config.yaml
d_model: 384
n_experts: 256
moe_layers: [0, 1, 2, 3, 4, 5, 6, 7]
router_score: "softmax"
n_kv_head: 9
norm_place: "peri"
positions: "rope"
init_std_up: 0.0436
lr: 0.00551
schedule: "wsd"
final_lr_fraction: 0.0
batch_tokens: [65536, 131072, 262144]
doc_mask: true
Below are experts of layer 2 (counted from 0) of a mixture-of-experts language model. Rows are named router (the router's row for the expert) and show model dimensions 192-287. Each number is 128 + 32 x the weight over its row's rms, rounded and kept within 0 to 255.
Before each expert's rows: "raises" lists some tokens whose logits its average output raises strongly, later layers aside. This comes from a sample of Wikipedia text that the model never trained on.

# expert 213
raises: "-E", "-Ch", "–", "-P", "-M"
router [199  78 145  89  90  99 136  95 121 194 124 160 137 151 153 102 128 123 102 181 149 103 185 178  58 130 166  69 106  86 130 173 125 157  77 113 143 158 123 160  95  92 174 145 152 101 126 169 180 137 158 107 123 190 122 151 119  69 122  99 149 166  79 116  81 115 128 159 113  88 152 101 135  98 153 152  68  98 146 220  76 134 169  81 129  72 120 150 158 128 159 109  68  99  90 209]

# expert 109
raises: "\n", " ", " N/A", " —", "\n\n", " –"
router [ 65 108  92 102 206 146 159 161 153 122 136 164 144  76 136 130 108 112 131 213  98 154 144  98  69  94 127 154 135 138 128 114 140 167 100 135  97 179 153  88 140 162 153 200 144 117 106 120 105  68 127 126 111 164 173 144 148 141 157 155 104 192 148 112 145  84 113 165 138 140 151  87 129 101 143 175  70 128 179 122 119 158 155 110 116 118 125 101 105  79 107 166 141 154  78 171]

# expert 136
raises: "ity", "ized", "ly", "ism", "iz", "og"
router [118 159 186 180 171  70  87  74 109 173 122 112 174 160 137 129 132 113  98  86 130 143 137  84 126  89 170 153  67 134 113 107  67 179 142  90  95 151 122 131 132 134 199 133 148 100 120 129 121 177  95  89 142 137 174 159  98 151 138 145 103 134 151  78  70 135  81  99 105 115 103 152 136 122 166 155 156  99 163  74 116 107  86  77 158 125 158  94 112 150 166 134 118 147 106 105]

# expert 216
raises: " of", " group,", " group"
router [ 87  94 129 121 133  99 144 107 106 160 169 122 146 115 147 122  93 139 141 134 111 118 158  69 105 150 109 137 146 117 193 140  81  27 128  63 122 139 124 108 131 197 183 147 146 139 141  92 125  94 143  86 103 113 148 115 116  89 180 121 158  54 187  88 131 103 155 150  75  56 101 111 183 117  87 255 127 148 105 122 119 133 105 140 147 143 137 133 146 142 190 139 130 127  95 148]

# expert 250
raises: "apan", "hoff", " way"
router [ 98 190 158 116 165  63 153 152 125 103 100 199 125 141 169  76 139 125 117 105 190 111  95 139 150  93  90 165  85 116 166 150 140 131 130 165  98 136 104 107 170 114 122 150 107  98 111 124  66 167  96  67 169 110 154 124  80 129 150 122 132  61 169 165 133 185 173 147 122 133  85 150 134 131 135 106 110 103  91  94 117 166  76  90 124 106 134 149 151 147 170  79 152 167 108 155]

# expert 147
raises: "end", "oh", "om", "off", "ask", "way"
router [155  44 125 163  87 149 136  68  98 129 136 123  72 134 112  98  92 121 165 114 173 106 159 123 100 114 173 108 108 124 162 132 134 167 159 133 122 103 113 135 105 138  65 124 147 130 118 203 126 144 130 141 155 169 104  86  50 118  80  56 144 165 112 144  89 125 155 140 174 148 135 161  86 130 168 167 156 120 109 154  99 176 188  92 177 132  89 126 105  96 106 153 137 155 125  99]

# expert 191
raises: " set", " same", " covering", " which", " following", " followed"
router [111 152 152 164 126 142 171 189  52  88  70 184 106 189 139 101 139 106 160  73  94  73 135 164 149 127  76  77 130 150 119 122 113 199 102  74 139  78 157 151 142  70 136 118 137 151 113  91 156 101  80  86 122  60 107 106  93 167 120  80 143 124  96 140 157 141 133 157 101  98 184 137 119 147 145 154  86 150 145  93 132 130 134 163  98  76 129 137 133 122  94 178  59 130 158  99]

# expert 88
raises: " table", " successor", " leader", " services", " name:"
router [124 123 151 126 111 140 113  97 127 175 129 113  65  91 128 139 134 139 113 150  89 174 139  96  89 143 150 134 143 160 163 105 159 134  99 130  86 151 134 113 125 153 109 196 117 167 131 139 119  77  88 102  87  84 111 107 156 122 103 124 160 112  77 129 132 147 184  65 194 179 143 106 131 108 108 146 152 147 102 105 131 107 161 120 128 156 154  98 143 140 112 193 134 147  67 126]

# expert 86
raises: " and", " Sr.", " Jr.", " is"
router [134 137 139 114 138 131 106 123 112  65 121  65  90 143 132 145  73 127 119 108 145 119 152  93 162 154 156 114 117 119  96 129 124 135 145 123 179 131 159 193  76 153 134 191 152 152 186 151  84  89 127 109  89  91 189 156 113 145 146 115 117 159 100 185  87 140  77 111 113 152 118 110 133 118 106 167 170  93 150 127  60  83  96 147 119  87  92  58 114 147 145 123 158  95 121 167]

# expert 159
raises: "–1", ".2", ".3", ".5", ".9", ".7"
router [139 167 154 144 133 121 141 126 113 128 100  94  90 131 100 103 122 108 132 101 125  76 167 114 166 120 101 140 177 137 124 113 104 148 139 136 166 124  99  77 131 158 155 122 160 121  76 114 160 144  93 122 100 107 105 138 146 109 160 154 144  95 135 108 157 146  78 175 176 148 105 126 114 120 150 160 152  85 142 106 148 148 109 170  87  68 114  86 154 130 118 146 110 105 158  98]

# expert 249
raises: " and", " California", " which"
router [113 140  98 101 115 120 128 109  56 113  81 104  54 112 108 165 178 127 111 107 120 148 171 170 160 133 203 112 127 134 148  92  92 142 117 100 138 118 141 164 109 140 135 122 142 140 106 105 172  70 106  91  75 125  91 170 128 156 132  76 122 180  82  98  81 156 139  98  78 134 215  85  92 115 146 149 103 117 162 133 127  88 115 140 124 170  35 118  92 131 128 136  61 104 184 101]

# expert 214
raises: " others.", " others", " they", " therefore", " other", " subsequently"
router [ 96 111 191 142  88 146 101 139 144 117 102 141 164 129 127 120 148 153 103 184  84 114 164 158  95 119 110 122 129 152 100  78 144 107 103 183 127 101 189  78 102 121  63 126 111  94  73 130 129 118  95 107 129 156  60 158 117  96 146 145 100 122 118  63  91  91  97 132 218 173 210 100 130 129  99 160 149 139 137  78 147  95 109 151 139 121 156  92  74 119 100 181 189 204 120 102]

# expert 123
raises: " group", " piece", " project", " sequence"
router [126 109 147 101 116  74 134  99 195 169  60 167 146 106 144 180 109 152  97 105 151 111 191 134 180 116  91 160 160 153 135 150 155 157 173  83 114 105 108 124 110  91 143 227 143 127  71 107 148 131 107 127 100 194 159 149 160 145 167 126 139  65 122  99 143 140 151 104 138 172 106 163 151  80  83 164 143 163 104 127 131 136 111 142 143 110  90 101 165 140 102  95 158 153 120 132]

# expert 75
raises: "ia)", ".)", "i)", "ia,", "ica", " County,"
router [136 124 156 126 144  94 141 137 101 119 163  94 112 149 121 152 111  98 112 105  53 131 119  90 126 137 166 135  68 172 137 134 172 112 149 146 159  86 133 135 104 148 160  98 171 150 184 185 169  93 104  70 132 105 162 123 185 109 168 148 132 161 113 113 124 116  67 157 144  81 134 119 114 121 133 181 137  87  92  82 106  78 126 133 149 180 134 127 142  99 131 153 154 139 178 161]

# expert 17
raises: " of", " Of", " —", " -", " full"
router [ 93 117 120 147  71 137 115 151  94 117 177 128 167  37  95  80 116 115 152 124 158 105 122 162 131 110  79  94 153 146 172 123 131 128 116  83  95 190  80  68 141 157 161 116 161 120 163  93 176  82 166 142 154  96  80 126 207 110 148 186 164 147 178 109 145  71 144 109 110  77  95 175  60 126  94 165 178  97 136 124 152  98  83 133  98  77 191 156 153 197 114 115 148 101 196 143]

# expert 138
raises: " Jr.", " /", "'s", " and", " Hall"
router [ 96  93  91 104 194 153 108  96 106 134 114  78 144 121 115 114 145 116 122 110  97 116 180 109 142 144 145 135 110 141 122 113 160 149 146 150 192 141 114 103 137 143 108 175 151 110 166 154 125  71 128  79 131 137  92 108  95 145 153 125 153 150 106 133  71 170 113 154 145 123 119 178  79  83 103 140 160  66 154 149  94 106 169 115 199 105 123 129  73 112  85  94 119 134 169 119]

# expert 116
raises: "ally", "ization", "–", ",", "isation", "–S"
router [103  87 102 151 178  97 144 131 121 129  99 151 111 145 131 108 120 127 144 135  97  96  92 123 136 104 170 131 110 112 153 115 120 168 139 145 141 168 121 104 134 100 104 142  93 114 179 111 107 108 143 150 127  72  72 136 111 107 132 167 147 166  36  59  85 133 147 103 124 136 120 108 143  89 165 139 133 105 208 142 132 139 184 122 191  96 172 184  60 157 135 115  67 112 105 155]

# expert 124
raises: " and", " was", " –", " for", " -", " is"
router [142 181 153 184 171 137 112 124 131 115  74  80 104 155 135 110 104 128  74  73 144 183 163 130 136 167 157 101 146 135 106 143 120 132 105 102 117 148 115 173  88 161 194 145 136 166 135 112 124 143  84 112 121  99 193 162 131 177 158 148 183  89  96  94  94 153  68 145  99 158 144 143  80 114 151 164 163 133 138  91 120 123 117 100 132  80  79  96 166 119 120 139 150  90 104 147]

# expert 61
raises: " along", " around", " themselves"
router [126 216 102 207 164 121  90 104 161  77 119 136 104 149 190 147 114  83 145 117 130 131 150 100 135 159 139 161  90 158  76  81  79 134 166 101 171 163 121 150 113  97 132 180 148 125 152 163 168 136 128 128 133  93 149 151 166 191 188 159 170 131 154 149 112 133  70 136 137 131 110 138 128  63 152 117 183 103 115  78 132  56 130 104 142 123  90 130 114 107 131 121 165 148 137 178]

# expert 81
raises: "ute", "row", "shire", "em", "ett", "ley"
router [ 67 110 135  85 115  82 102 127 107  91 123 116 149 168 102 158  87  55 139  82 135 108 104  61 126 161 176 138  89 127 125 127 136  90 134 122 158 120 144 146  73 141 160  65  95 152 192 195 100 102 139  96 148 178 105 107  78 152 172 172  57 142  81 149 135 105 112 182 166 173 125 131 120 104 132 157 128  59  97 167 114 171 125  98 182  76 118  73  83 191 118 165 138 143 113 128]

# expert 115
raises: "Ind", "pr", "rad", "t", "ph", "aff"
router [157 172 114 252 115 146 163  82 138  90 125 149 167 117 133 114 142 125 108 108 164 130 142  85 159 123 143 122 114 127 136  99 133 160 100 121  78 108 126 162 155 132 143 205 142 146  57  94 131 175 136 102  81 157  78 174 141 148 146 119 110 144 139 120 141 128 139 150 117 135 106 125 140 127 129 104  84 120 157  57 106 184 165  97 183 186 166  88  64  67 123 146 153 169  87 109]

# expert 32
raises: " →", " &", " and", "e,", "shire", "ese"
router [137  97 124  98 175 149 124 124 120 125  89 105 103 116  67 149 150  88 179 113 122 125 156 154 155 161 162 174 119 112  99  92 157 166 163 171 196 125 116 136 116 111 118 146 161 146 116 164  87 109 122  92 121 139 123 105 181 191 139 159  74 165  65  72 129 132 105 172 122 114 148  92  94  98 138 159 106  78 174 110  99 124 161 143 120 115 124 132 104 133  86 100 190 165 103 143]

# expert 59
raises: " Website:", " Other", " Genre:", " Headquarters:", " Height:", " Preceded"
router [121 153 121 131 159  60 158 115 183 119 115 168  91 110 135 109 144 115 123 101 109 141 162 141 142  76 155 112 111 164 119 130 143 131 205 152 105 102 114 132 102 153 202 122 131 104  88 139  86 127 116 157  59 178 126 146 104  89 179 166 129  93 150 139 142 157 123 167  97 167 141  94 125 143  95 186 117 140 107 138 150 156 108 137 149 183  72 167 175 102 130 151 135  92 116 165]

# expert 152
raises: "\n", " ", " —", " –", " -"
router [ 83 135 166 132 137 134 170 165  88 110  98 185  68 152 139 146 147 106 140 146 140  79 151 113  68  70 118 112 143 111 118 109 145 121 123 126 172 152 191 142  98 100 137 144 114 110  88 134 148 166 158  96 135 132 225 154 180 162 144 148 146 181 115 152  92 103 103 114 153 153 146  61  93 126  74  90 100 155 178 117 114 126 134 161 120 187  57 164 119 129  97 113 156 125 114 142]

# expert 7
raises: "ote", "ope", "urs", "ages", "iers", "ess"
router [166 160 157 120 171 128 131 152 126 149 148 111 161 148 155 152 126 105 101  91  86 145 169  81 100 149 176 122  65 173 125 141 120 105 129 109 150 194 150 181  76 202 148 141 142 137 142 129 131 133 119  86  88 125 154 153 157 126 118 136 159 154 136  75  84 103  69 102 105 158 119 137 139 103 135 133 162 124 157 112 120 161 145 127 111 153 106  80 160 111 166 127 157 150  77 146]

# expert 110
raises: "\n", "==", "===", "'.", "\".", "ent."
router [143 161 160 117 165  62 164  99 190 105 153 132  81 128 155 116 153  88 136 143 112 161 150 165 118 137 151 151 101 115 119 150 152 158  95 122  78 101 182 159 159 160 166 100 139  97 136 176 104 114 139 169 121  84 160 171 135  84 145 160 112  66 159 175 122  87  97  87  87 144 130 113 179 174  85 104 125 129 120 156 132 103 116 130 191 107 117  86 152 209 159 122 177 167 135 158]

# expert 135
raises: ".00", "–20", "–19", "/19", ":30", "ment"
router [125 143 120  82 119 110 159 145  86 111  83 168 179  82 111 191  73 129 172 165 147 112  83  86 139  78 143 123 158 110 188  95  97 193 171 126 173 125  64  98  85 141 129  79 101  90  90  90 201 140 127 108 157  90 110 127 166 140 111 174 108 129 151  96 179  81 129 106 184 181  85 155  90 127 139 169  96  72 136 122 121 153 118 171 148 157 172 157 154  90 110 115 117  98  97  87]

# expert 78
raises: "s.\"", ".\"", ").", "ur,", "10.", ".)"
router [182 192 119 151 128 116  99 213 117 178 113  91  56 150 117  97  85 104 137 102 169  84 149 183  93  93  75 132  91 150 156  91  93 164 115 124 117 112 104 156 156 113 135 150  90 118 122 131 103 162 143 176  94 152  83 105 148 110  81 161 151  71 125 181 210 124 142 131 114 106 131 124 150 152 179 135 108 101 121 177 178 109 168 132  80 121 172 177 187 163 131 106  99  94 185 145]